Weights of a small mixture-of-experts language model, trained from scratch on English Wikipedia.
Size: 14 layers, width 160, vocabulary 8192, 31.3M parameters.
Experts: 16 experts in each of 14 layers, 256 SwiGLU neurons an expert, 1 pick a token.
Training: a variant of Muon for the experts, 727M tokens.
Below are experts of layer 8 (counted from 0) of a mixture-of-experts language model. Rows are named router (the router's row for the expert), gate (a neuron's input weights, with its number), up (a neuron's input weights, with its number), down (a neuron's output weights, with its number) and show model dimensions 0-159. Each number is 50 + 12 x the weight over its row's rms, rounded and kept within 0 to 99.
Before each expert's rows: "gets" lists some tokens that make up at least twice as much of what it gets as of all text. This comes from a sample of Wikipedia text that the model never trained on. Tokens count by the router's weight.

# expert 2
gets: " the", " |", " The", "The", "|", " his"
router:57 36 57 38 33 53 51 58 33 71 53 44 61 23 42 48 55 43 55 55 69 52 68 59 61 27 42 40 51 61 59 39 44 54 44 51 50 58 38 48 56 46 63 57 39 60 54 34 33 47 64 46 51 69 25 50 30 53 59 58 80 31 48 48 64 39 69 56 80 31 60 58 53 49 58 67 32 31 55 55 45 39 67 39 37 36 66 55 45 44 62 68 55 56 57 37 34 63 39 59 42 72 43 67 50 52 70 45 54 66 49 59 46 56 45 69 54 38 52 39 58 59 50 61 59 52 53 47 54 40 54 61 18 45 82 40 53 54 56 41 48 56 27 42 53 52 59 65 31 55 69 39 45 42 32 45 27 38 54 45
gate3:32 45 61 45 57 38 54 18 76 49 64 45 57 51 36 45 45 44 67 62 61 37 55 79 61 33 51 75 49 61 59 56 30 27 38 31 65 62 52 29 81 47 57 55 42 64 46 79 62 54 46 65 52 51 36 72 54 41 30 50 49 50 53 64 47 40 49 48 59 42 48 38 76 52 51 39 59 52 52 51 50 70 77 37 45 47 45 52 40 46 62 55 24 51 44 67 61 47 36 42 33 35 53 59 30 47 56 61 58 41 40 63 46 40 31 54 64 56 46 49 38 59 42 43 38 59 55 47 49 43 35 73 54 30 53 41 48 64 36 54 50 47 34 44 42 58 33 58 47 46 50 44 26 60 39 53 40 63 55 40
up3:65 39 55 57 66 41 67 45 75 47 33 50 49 58 38 20 41 63 37 63 54 43 41 61 50 65 56 57 49 62 49 59 45 51 70 36 55 59 53 55 67 52 61 52 30 35 23 66 54 53 49 34 43 73 32 48 46 45 36 48 54 58 46 56 48 59 65 46 45 49 50 41 56 57 31 29 51 40 43 77 40 64 51 48 56 34 58 59 31 54 43 57 60 77 54 50 52 39 30 40 43 58 54 53 50 56 41 63 58 43 45 53 34 69 50 61 42 54 61 50 37 48 33 48 49 56 51 47 36 61 35 53 53 26 58 45 36 46 38 74 25 45 44 65 64 43 59 60 37 64 60 27 44 49 67 51 18 46 76 77
down3:48 73 57 54 49 47 56 62 26 58 57 55 54 45 67 60 68 53 52 52 30 46 52 42 38 60 36 53 50 51 52 40 53 39 55 39 24 35 53 51 35 59 51 38 67 41 75 45 37 29 49 54 64 38 65 46 50 45 51 47 61 32 67 35 56 55 56 40 47 59 46 39 61 49 60 65 48 36 35 32 58 52 51 58 46 55 63 56 70 64 62 29 60 54 52 47 56 50 48 53 33 45 46 58 62 52 66 08 27 68 40 41 56 43 43 43 54 64 55 44 34 52 53 46 62 65 52 50 48 34 74 47 39 62 44 69 36 20 58 46 73 43 53 55 47 49 40 33 67 50 58 61 52 45 54 46 86 36 31 22
gate4:54 56 62 51 31 46 61 35 51 58 31 48 63 38 41 41 51 62 30 47 54 58 55 57 53 72 64 47 50 61 48 41 38 55 90 43 37 51 46 54 65 77 52 46 57 40 17 39 40 61 60 32 58 79 37 48 51 48 33 30 49 54 58 31 56 47 63 48 41 48 46 46 46 65 60 34 54 49 29 51 52 43 46 56 29 35 53 51 52 74 28 52 26 74 65 50 43 36 47 30 44 57 60 58 50 58 51 62 26 62 35 56 45 35 70 59 53 54 59 55 49 57 57 45 55 60 54 46 36 47 51 26 34 51 48 63 45 56 55 42 36 37 59 37 79 55 62 59 35 62 30 47 49 43 61 69 51 57 45 58
up4:36 43 42 50 63 48 46 45 53 51 50 42 38 74 46 51 48 67 47 43 43 61 56 46 53 23 29 56 59 45 47 51 66 45 19 54 65 33 51 55 49 51 65 40 38 55 59 64 65 37 34 59 34 39 80 52 40 56 63 56 45 37 37 65 57 64 25 56 67 47 45 56 61 54 43 69 27 52 63 77 70 46 63 36 57 58 41 43 44 37 66 37 53 57 34 37 48 58 23 64 58 38 48 32 57 53 48 66 36 22 55 48 49 68 35 55 34 48 34 52 55 57 42 66 36 43 45 55 53 47 45 55 68 62 57 32 60 68 40 46 48 49 40 68 32 52 40 30 74 45 63 45 67 54 52 58 54 43 70 49
down4:53 46 40 68 73 41 73 47 42 64 30 29 51 57 41 47 64 41 54 54 39 71 42 55 38 40 47 66 35 43 41 30 26 51 63 48 38 52 67 38 41 63 58 40 27 71 28 60 31 63 50 39 56 68 59 54 57 38 34 64 72 65 59 53 62 52 34 41 29 54 55 48 59 54 51 41 43 58 66 39 53 49 52 52 47 65 41 59 44 64 32 49 52 51 51 57 42 23 41 60 41 47 68 56 45 49 42 54 68 54 55 30 55 64 50 60 58 36 56 34 30 40 40 44 51 51 54 64 38 40 50 26 55 67 59 36 25 65 51 48 52 64 52 82 63 57 56 58 57 56 61 39 22 55 46 57 55 59 46 38
gate5:39 50 47 56 59 70 64 38 51 46 72 41 47 48 44 46 49 57 54 58 64 42 52 31 43 47 33 29 57 35 47 19 63 46 43 41 49 65 56 43 51 71 48 41 46 57 67 64 50 60 52 26 43 65 39 46 49 27 72 40 64 61 88 47 52 42 43 35 62 43 42 46 55 46 54 47 50 41 54 56 56 50 67 53 70 44 57 34 47 60 55 28 39 40 68 47 44 58 57 87 47 53 71 58 47 35 67 34 65 62 50 61 38 46 58 65 52 41 34 50 32 52 62 32 25 42 46 46 62 45 46 53 41 47 67 45 33 31 58 62 58 73 72 58 50 56 17 58 50 47 57 54 47 45 60 40 59 40 50 44
up5:55 63 57 72 48 43 54 44 40 64 63 30 59 55 59 34 40 62 52 56 49 46 28 56 48 46 52 63 49 60 54 48 52 54 52 56 55 51 63 52 63 54 48 40 40 69 48 58 25 52 69 64 63 62 39 31 41 41 43 49 49 56 43 82 29 46 53 38 63 51 51 60 55 47 69 61 33 70 29 68 46 48 68 49 53 40 64 34 59 55 33 42 66 52 45 44 47 58 26 41 38 46 21 62 50 51 59 34 52 64 63 57 25 54 50 53 72 71 47 43 71 64 36 34 58 37 50 45 38 45 20 57 55 35 70 48 63 62 30 39 46 46 50 61 42 26 59 62 37 39 40 47 42 63 27 61 50 31 45 43
down5:59 43 64 33 46 50 62 60 63 41 41 63 57 51 59 55 37 49 63 47 53 48 62 25 38 48 42 45 46 63 36 46 57 44 54 35 58 62 26 54 31 47 80 40 56 59 34 48 55 45 32 33 39 46 46 54 75 64 40 45 38 55 55 48 62 70 61 55 51 66 76 33 44 49 45 56 40 49 63 27 60 44 64 43 45 51 55 31 24 37 64 36 59 66 43 67 53 47 44 63 51 48 73 47 42 59 57 52 33 39 35 31 47 53 57 33 27 51 72 30 43 53 48 62 51 67 51 56 47 55 46 41 44 76 54 46 33 68 58 28 52 59 62 33 64 70 50 48 71 64 45 42 52 42 69 50 51 42 22 43
gate6:54 64 51 57 74 44 54 64 36 65 48 53 74 60 49 56 64 29 48 55 38 40 37 64 69 75 51 73 61 44 33 34 66 47 42 28 38 56 31 48 40 36 50 55 58 49 45 56 44 56 57 60 30 65 56 47 38 48 32 19 61 36 41 38 55 48 49 45 62 60 39 69 59 46 55 55 74 59 41 45 53 57 42 64 64 53 35 54 29 50 61 71 38 42 39 30 34 57 33 62 41 63 35 43 53 39 24 29 59 58 37 47 55 50 47 53 56 30 47 46 53 50 59 55 56 41 63 39 27 49 44 50 73 53 75 57 54 46 41 59 30 56 42 48 50 55 28 63 43 47 50 56 32 62 73 52 39 48 56 35
up6:43 63 43 51 60 66 56 54 49 63 54 57 70 45 46 65 72 53 36 34 39 75 54 73 47 68 52 61 31 48 44 29 50 53 39 43 48 54 40 50 35 50 57 48 37 43 54 45 58 53 49 47 46 58 74 47 45 39 28 44 68 41 54 58 50 74 35 50 68 27 53 58 63 43 74 45 67 43 41 48 59 47 46 66 64 56 27 60 33 54 61 63 51 38 74 46 35 71 40 46 45 64 37 25 46 48 47 38 59 61 49 58 54 55 40 53 63 40 46 25 54 57 39 63 32 47 73 37 40 33 34 66 52 50 37 35 47 43 35 47 43 61 39 58 52 51 28 52 32 62 51 58 36 53 68 56 39 51 74 23
down6:44 43 57 41 64 61 44 38 53 31 75 42 27 57 40 63 42 58 37 53 42 71 50 32 25 30 69 40 46 59 47 59 67 32 38 67 71 52 64 41 51 46 65 50 57 55 77 32 85 42 54 38 58 50 58 52 47 41 63 59 41 62 50 65 45 38 42 51 45 49 54 36 54 40 35 52 35 42 59 47 60 49 56 21 65 43 65 42 52 63 55 36 47 68 44 46 38 64 60 53 49 49 57 51 49 42 61 57 35 73 64 63 50 46 45 40 49 69 48 28 44 57 42 57 48 48 60 53 46 47 44 56 46 59 29 32 41 37 46 61 70 55 48 40 70 50 62 22 71 49 30 51 65 64 39 40 58 44 27 43

# expert 4
gets: "\n", " (", "\n\n", "-", " \"", "\n "
router:68 38 48 31 32 67 46 51 33 60 68 50 56 54 38 47 36 51 51 56 49 57 41 47 68 42 39 46 49 73 35 56 51 58 43 63 51 43 43 38 43 62 62 66 35 75 42 43 47 41 56 47 53 50 37 59 46 59 52 65 58 34 47 33 66 42 64 56 55 34 56 46 50 55 53 46 36 55 61 72 56 34 57 62 30 49 34 63 48 59 45 60 38 31 58 39 40 40 49 69 41 63 20 59 48 50 72 91 37 52 50 89 46 40 51 46 46 42 66 43 30 54 47 32 43 37 52 39 51 61 37 49 26 34 70 34 47 54 51 45 53 63 20 40 44 52 50 57 35 56 51 62 41 44 30 39 45 39 51 40
gate9:58 72 44 37 50 49 72 59 56 44 39 55 57 63 43 49 37 37 56 44 66 51 61 59 64 50 47 52 34 47 79 73 48 37 51 22 45 76 56 34 56 58 56 58 57 43 50 62 45 42 52 71 55 55 47 41 42 62 60 59 49 54 37 54 49 54 66 57 55 48 39 62 60 29 42 41 51 37 34 41 56 48 43 50 53 46 47 34 38 62 56 49 64 16 60 44 38 59 68 35 50 60 43 39 33 65 57 66 65 45 58 56 87 49 66 55 50 55 47 57 14 32 59 60 48 72 42 51 48 35 58 17 34 66 48 32 65 43 36 57 58 34 57 49 57 53 49 57 52 58 43 29 54 50 34 39 54 33 41 38
up9:48 64 46 40 54 39 50 40 62 47 32 51 49 56 39 81 33 35 49 46 77 40 71 48 56 54 51 39 56 26 48 54 43 35 49 35 65 61 56 41 64 62 41 61 41 45 66 71 28 56 52 80 49 36 48 58 33 48 56 52 54 43 38 57 33 44 66 45 70 29 29 30 37 36 66 40 59 36 37 38 55 41 59 72 50 48 49 41 31 61 58 45 56 52 39 51 69 68 49 23 53 66 65 46 44 68 66 49 64 57 48 50 67 60 75 52 56 52 65 70 33 35 58 49 45 38 46 50 53 51 50 37 57 57 62 52 48 43 30 51 62 36 43 60 52 44 53 61 38 67 49 42 61 42 41 38 59 28 68 46
down9:61 32 55 50 42 50 57 39 48 50 43 57 47 41 65 47 60 51 23 42 35 44 47 46 45 63 46 44 69 51 53 63 56 45 67 65 47 36 47 61 36 81 67 34 57 30 55 73 59 56 39 58 61 62 61 48 63 52 40 51 44 49 62 53 49 52 39 27 50 44 54 47 53 63 50 67 43 60 54 52 52 55 36 64 66 50 35 64 63 68 53 45 52 64 57 39 55 44 59 67 35 50 61 54 41 41 48 43 40 58 36 35 33 39 05 61 64 39 70 34 49 54 35 34 33 21 38 54 70 50 42 54 51 32 43 67 44 70 57 33 64 70 50 40 54 45 36 37 43 20 61 63 57 45 65 59 49 64 44 52
gate10:58 53 44 54 50 65 57 20 63 58 57 46 50 37 57 37 30 70 48 17 42 44 73 45 42 63 71 46 40 34 40 26 43 47 57 49 45 60 61 37 46 30 47 61 61 59 21 32 37 44 51 65 39 51 47 45 40 68 34 57 45 42 39 69 55 32 42 55 53 56 50 50 55 69 48 42 33 41 73 51 46 69 58 55 40 47 65 57 34 53 40 48 55 36 56 76 53 27 68 51 48 65 58 39 61 44 62 44 54 44 50 42 41 57 34 43 43 62 36 75 47 48 46 56 47 57 55 51 72 54 47 65 36 70 33 52 48 40 62 53 34 63 42 57 27 61 68 59 51 62 61 61 67 50 60 61 53 23 51 46
up10:80 54 54 48 25 43 29 52 43 51 43 37 51 39 35 60 20 57 52 38 39 36 35 60 56 42 50 57 49 51 46 47 77 62 66 38 59 56 49 49 39 45 66 39 77 40 50 50 39 45 59 43 58 46 36 53 55 64 40 42 45 42 35 60 68 49 30 50 51 35 48 53 57 42 24 56 59 66 49 59 58 44 29 59 58 78 58 56 38 22 49 46 33 48 41 61 65 51 54 46 35 46 56 46 47 54 41 74 58 56 59 56 49 48 66 65 41 54 51 43 52 34 77 52 56 61 48 56 57 56 50 44 75 72 32 58 51 31 48 54 35 69 59 23 27 54 49 63 60 31 63 52 67 41 70 56 49 44 45 42
down10:60 43 49 54 20 60 38 57 58 34 78 57 35 69 62 37 62 46 58 34 57 58 49 60 30 38 46 41 51 49 49 59 51 47 55 46 63 35 54 37 49 50 29 54 40 53 60 69 59 47 66 45 36 49 55 26 56 50 48 55 43 43 35 35 44 41 48 44 60 51 58 47 59 67 55 36 35 40 33 36 63 62 55 55 35 53 30 54 50 69 49 64 55 67 32 57 42 55 61 06 74 50 40 45 31 62 56 52 64 67 52 55 68 36 49 56 57 46 54 39 36 61 47 54 59 28 40 69 44 38 37 64 49 37 58 65 58 73 72 46 60 49 50 60 60 51 40 48 46 22 57 53 43 25 54 69 57 49 41 63
gate11:48 53 43 49 27 64 53 47 61 43 40 36 47 54 58 55 72 46 78 55 46 52 48 56 56 70 29 40 42 40 51 51 42 57 28 55 59 65 50 56 46 45 53 58 43 47 67 66 61 41 46 48 47 48 44 52 47 63 35 31 50 52 61 43 32 53 60 58 56 68 61 52 48 42 43 47 33 52 56 47 44 64 59 60 63 46 47 56 63 45 42 54 35 13 10 40 39 65 70 44 42 51 56 40 50 58 22 48 55 66 57 51 45 41 52 56 48 71 46 37 36 40 41 62 53 52 50 68 68 36 40 33 74 59 73 50 50 66 49 45 15 68 56 44 45 54 56 55 61 59 71 39 57 55 57 43 31 85 43 40
up11:38 63 46 27 33 29 52 39 50 47 49 55 49 50 45 45 52 54 59 66 40 64 40 28 44 71 64 53 32 46 55 45 40 55 36 52 68 50 57 64 46 51 63 57 54 53 51 65 40 41 44 70 44 44 29 60 62 36 29 52 67 36 51 50 52 52 73 58 72 53 51 37 56 76 51 61 34 50 58 45 69 50 46 41 44 41 44 47 53 79 48 47 38 39 33 46 50 57 35 50 53 47 41 51 48 43 37 55 57 27 43 56 39 54 51 48 63 27 47 49 35 42 50 66 45 51 82 69 43 39 46 56 42 57 51 54 49 68 29 67 55 89 71 42 52 51 51 67 53 65 55 55 41 36 31 32 63 79 31 37
down11:64 51 45 58 22 48 44 29 53 36 62 40 44 44 33 45 76 36 44 74 54 41 38 46 32 49 48 31 43 44 42 52 57 61 40 59 43 61 53 61 46 62 45 70 64 84 42 63 55 37 44 63 44 60 58 50 57 29 40 44 60 45 64 50 35 55 47 52 47 59 50 41 39 40 45 55 60 47 47 33 44 55 50 59 73 49 38 46 71 69 68 56 47 47 45 29 63 26 46 63 69 37 60 29 77 59 59 53 50 44 30 37 52 44 68 51 60 47 62 54 50 58 53 71 60 35 35 63 60 72 29 51 28 36 44 59 61 62 52 44 27 38 45 55 38 59 64 36 55 34 56 69 50 51 30 42 58 49 45 50
gate12:56 53 39 35 82 52 70 49 61 56 53 62 40 55 43 66 52 36 54 47 41 63 26 59 67 54 56 55 44 53 54 65 46 63 67 44 65 59 47 51 35 53 50 49 44 54 45 24 39 49 43 24 80 49 43 47 57 44 73 47 71 60 59 34 58 35 69 62 36 47 60 41 50 47 75 64 50 53 48 59 63 23 60 53 42 52 48 35 53 40 47 45 63 61 27 34 60 61 44 53 24 64 39 51 37 49 40 58 46 34 54 56 55 40 35 27 46 56 37 19 33 56 52 60 50 34 42 54 55 62 59 53 45 47 69 53 62 40 61 34 51 73 33 65 52 60 69 61 46 36 34 61 57 45 67 55 42 53 39 36
up12:38 49 62 33 53 65 50 40 44 80 36 47 29 66 38 54 72 66 54 40 52 56 52 53 70 42 36 50 45 30 33 63 57 63 46 65 48 43 62 63 53 47 55 45 58 55 58 35 30 54 47 55 43 61 53 50 76 56 37 54 68 49 67 52 64 44 41 36 32 39 44 70 42 68 51 56 46 46 38 51 69 46 51 53 59 47 27 21 74 45 56 39 34 40 34 33 46 72 38 53 49 66 43 50 44 57 42 64 32 34 51 40 47 59 60 48 65 42 24 46 54 47 28 56 50 71 58 46 39 52 47 55 66 30 53 57 69 44 54 51 28 42 48 44 47 34 44 48 51 58 45 48 61 72 70 60 54 69 69 30
down12:52 69 64 69 70 32 29 61 67 66 42 61 36 52 18 36 53 42 57 36 32 48 47 61 49 56 39 48 25 36 59 46 49 62 24 52 42 62 37 53 38 44 32 42 51 45 59 54 57 61 48 53 59 71 33 71 54 33 43 47 58 60 39 57 60 50 37 55 46 51 56 63 31 52 29 75 38 59 58 57 58 51 26 49 56 50 47 28 40 52 71 52 36 45 57 36 37 58 44 69 72 62 42 53 43 38 47 58 51 37 58 49 60 54 46 55 54 45 53 49 38 41 30 54 40 40 68 41 46 75 64 48 50 43 38 38 38 69 62 55 33 66 71 47 58 52 52 47 33 72 32 47 56 46 75 65 48 52 51 62

# expert 13
gets: " of", " in", " to", " for", " by", " on"
router:47 43 51 44 31 54 65 64 25 63 37 39 47 44 31 39 50 34 46 36 53 43 54 32 64 44 45 53 43 42 51 26 47 79 41 38 42 62 51 34 30 67 53 53 41 66 55 48 35 46 48 61 68 64 42 41 51 50 57 54 80 44 42 45 63 54 49 65 45 76 76 51 52 35 46 61 39 53 51 58 57 40 62 36 39 46 53 46 44 46 37 48 45 42 49 16 39 48 36 68 35 53 46 65 67 69 75 47 63 50 48 73 55 48 43 56 53 42 71 34 56 52 35 50 32 56 54 44 46 59 58 45 33 32 57 46 63 48 52 54 73 71 14 47 47 38 57 69 46 56 58 61 61 60 52 49 39 39 54 33
gate13:49 61 45 41 60 42 61 60 51 34 50 64 33 70 72 43 51 27 46 60 57 59 38 32 44 43 46 64 44 59 41 67 44 65 53 48 37 49 41 53 36 32 51 61 71 42 74 50 40 41 40 70 40 43 63 55 80 74 57 51 44 52 46 66 51 43 64 46 56 43 36 41 55 56 59 54 52 47 48 76 58 59 67 65 47 46 40 27 68 60 42 44 61 38 37 55 43 68 40 43 26 29 68 54 72 50 47 35 52 44 43 50 37 35 67 47 57 48 58 54 83 45 29 66 67 40 37 52 37 53 50 58 49 61 46 39 31 67 60 53 63 43 47 47 30 58 35 49 38 62 38 30 72 48 38 60 39 40 55 48
up13:56 56 71 47 48 85 36 22 41 64 44 58 52 31 33 63 40 69 65 41 44 49 33 68 63 38 68 44 53 49 57 38 56 25 49 50 69 30 63 36 43 53 50 43 55 54 33 47 51 38 57 51 56 64 40 41 40 45 49 57 69 56 32 60 41 56 59 37 63 64 55 39 38 46 36 51 68 69 41 35 42 46 58 53 45 48 50 42 54 54 50 55 69 53 47 47 59 39 58 54 65 28 55 33 31 61 32 54 50 71 48 49 69 37 45 53 35 63 56 40 11 42 70 50 37 46 46 53 47 40 65 54 70 61 45 51 55 40 43 59 50 58 61 54 48 45 59 42 51 65 41 71 23 46 66 34 66 53 60 37
down13:53 45 31 52 48 41 70 54 40 34 50 63 37 40 53 55 29 25 39 54 55 37 46 71 37 31 64 47 50 56 43 43 40 61 84 45 40 36 66 57 54 33 47 47 60 53 59 30 72 23 60 44 35 56 51 51 64 70 45 38 63 39 39 59 43 49 63 30 45 57 50 35 61 45 59 54 53 49 46 58 56 46 57 79 56 68 48 54 55 55 36 44 58 60 43 40 44 45 48 65 73 29 44 33 44 43 36 24 94 42 42 44 38 42 61 53 46 43 44 41 52 60 63 61 61 37 46 56 55 55 49 58 46 56 47 48 40 53 59 48 60 77 55 60 54 77 59 46 66 52 28 48 52 62 46 39 29 58 54 51
gate14:40 39 29 66 55 59 45 50 42 50 57 33 32 74 46 49 57 55 53 47 56 31 46 41 56 59 60 71 44 39 65 55 65 70 33 54 63 92 53 43 56 59 59 46 47 46 31 43 30 26 50 64 45 31 45 43 53 44 39 65 59 79 52 45 34 42 50 46 55 46 54 39 73 44 75 46 63 44 45 55 55 68 51 50 45 43 62 47 53 52 56 39 52 60 59 49 49 60 24 38 56 23 65 64 37 52 55 39 52 60 46 54 63 52 51 36 42 48 66 50 33 46 43 50 45 60 23 44 55 38 44 40 58 36 68 46 51 48 45 40 67 61 60 77 52 43 48 56 30 52 61 45 62 34 73 26 36 63 41 38
up14:55 41 46 36 49 40 47 49 64 90 49 47 53 37 65 48 50 48 22 17 46 45 45 56 43 45 32 53 36 22 67 52 54 39 47 42 60 60 48 52 31 45 51 40 46 50 41 44 62 33 34 51 72 66 36 45 57 55 45 52 55 57 44 73 59 66 82 60 46 55 55 37 70 39 64 45 53 37 57 47 63 52 48 57 72 46 45 55 58 34 60 69 34 39 53 37 38 67 39 53 41 36 45 55 50 50 66 40 50 55 54 44 58 30 66 41 53 55 66 43 40 51 44 61 38 64 50 36 52 58 55 75 59 77 27 59 44 37 38 60 62 36 42 52 65 51 67 47 41 28 41 52 64 31 50 62 48 68 63 46
down14:49 48 61 43 62 56 51 52 47 27 52 57 68 32 59 64 38 31 45 69 63 48 53 53 23 60 19 43 58 72 55 52 44 49 74 62 48 26 62 49 58 55 45 46 49 76 48 42 62 54 75 66 36 61 47 60 28 56 60 48 42 53 56 38 43 40 42 41 39 48 41 61 39 36 49 52 32 21 62 54 52 61 69 27 54 51 41 55 42 64 64 67 58 66 41 32 51 52 68 25 53 61 42 45 65 47 31 52 56 56 52 63 34 55 43 70 66 40 34 53 60 24 34 41 60 41 65 57 61 35 47 40 52 48 59 48 49 72 60 32 31 42 54 32 53 42 49 47 53 53 49 66 51 32 53 51 47 46 53 68
gate15:34 44 57 37 37 64 61 48 25 45 30 41 35 52 57 48 42 68 63 22 51 52 39 50 72 40 38 56 62 45 53 38 66 57 48 38 43 60 60 69 63 74 56 41 57 44 58 37 52 56 41 36 58 50 43 54 37 42 63 77 45 48 24 50 54 26 19 48 68 64 41 36 67 44 44 49 66 51 48 66 54 45 70 60 46 48 49 42 61 67 47 55 42 48 38 52 49 51 45 27 50 57 55 47 44 59 69 50 80 59 57 47 51 65 66 47 54 52 58 48 80 52 34 49 60 37 53 33 45 48 74 47 55 42 36 34 53 62 62 48 47 49 49 55 60 44 29 39 51 55 69 47 76 44 30 62 40 40 27 54
up15:46 58 83 59 58 56 46 57 32 32 53 49 40 58 49 55 18 48 43 45 45 51 43 56 39 32 50 57 39 52 58 40 51 45 49 26 37 56 77 62 54 71 61 62 57 33 37 44 69 54 50 59 53 51 63 39 38 52 67 43 43 63 66 71 47 42 34 31 60 67 29 55 54 46 48 65 64 45 58 89 36 47 54 68 52 70 40 39 69 49 52 40 37 65 72 71 57 44 49 36 46 52 32 52 53 46 45 66 69 47 72 38 58 70 47 45 56 43 46 43 44 50 29 48 60 50 47 47 45 52 65 50 50 58 48 59 58 52 35 33 28 62 54 54 51 22 43 29 52 44 46 35 56 47 50 38 41 47 32 35
down15:52 52 43 69 61 49 46 36 33 48 61 62 58 42 42 43 52 61 52 63 48 52 55 53 48 42 54 49 31 55 64 72 48 51 46 32 41 41 54 35 40 46 49 64 46 51 25 67 35 38 60 54 48 34 54 52 52 33 51 34 51 57 72 46 55 40 57 39 61 34 52 35 56 59 45 63 69 56 48 70 45 40 16 52 58 69 41 68 45 41 48 71 33 52 53 55 75 53 52 58 60 45 54 43 50 64 34 69 52 64 55 41 78 51 27 54 80 32 34 47 29 60 40 43 45 46 23 45 50 48 42 59 53 68 64 46 46 51 49 41 24 62 77 39 51 55 42 37 56 65 57 57 40 30 73 37 68 42 51 38
gate16:43 39 19 75 60 54 59 70 67 31 53 38 43 48 64 52 66 60 56 57 60 68 54 63 36 40 51 56 44 19 43 57 59 52 53 42 69 42 38 47 41 65 67 38 47 46 27 49 50 63 51 40 55 45 54 57 49 65 37 46 46 23 22 44 52 57 40 44 71 37 39 40 52 55 49 62 41 44 49 37 76 32 42 44 82 54 40 60 36 51 54 59 42 44 45 39 43 40 43 59 33 49 56 35 55 72 44 34 56 39 70 38 57 48 63 35 51 58 39 41 77 29 58 51 47 47 50 65 56 44 62 58 58 49 48 57 59 45 61 66 36 60 28 67 52 50 50 48 60 59 22 32 51 45 58 56 61 47 37 60
up16:45 70 34 34 46 65 50 52 70 36 51 48 68 52 56 57 31 50 53 65 66 63 49 55 37 47 57 63 59 20 72 46 53 57 46 45 66 33 48 54 51 62 63 58 50 47 52 59 78 56 43 40 34 29 73 51 59 62 51 33 61 42 28 41 63 40 29 63 68 71 43 44 42 47 67 39 49 49 52 36 72 37 50 45 38 59 66 67 35 58 76 55 43 48 44 62 60 61 47 39 43 43 56 55 50 64 45 58 51 35 59 40 58 45 66 54 39 51 42 50 43 27 68 48 41 35 75 34 64 30 36 64 60 39 41 60 65 27 40 58 47 45 40 48 52 22 43 49 63 45 29 38 43 49 38 41 49 42 46 60
down16:64 54 80 42 62 47 48 16 48 66 64 72 41 47 47 31 43 51 48 60 38 43 54 39 48 53 30 42 41 51 64 30 24 37 63 57 28 69 50 43 51 34 49 74 40 26 64 44 57 32 65 52 64 53 41 36 37 38 51 63 43 55 56 54 48 61 72 63 52 48 49 41 60 45 47 49 52 60 46 71 36 54 54 58 62 43 51 52 56 43 41 43 65 62 59 48 81 51 66 49 49 58 68 72 49 40 43 21 51 62 41 56 28 50 19 52 64 40 78 35 43 61 32 60 49 58 35 67 47 39 57 65 47 41 49 59 44 52 41 41 43 48 46 42 45 68 51 53 36 51 65 56 56 46 46 52 48 38 53 37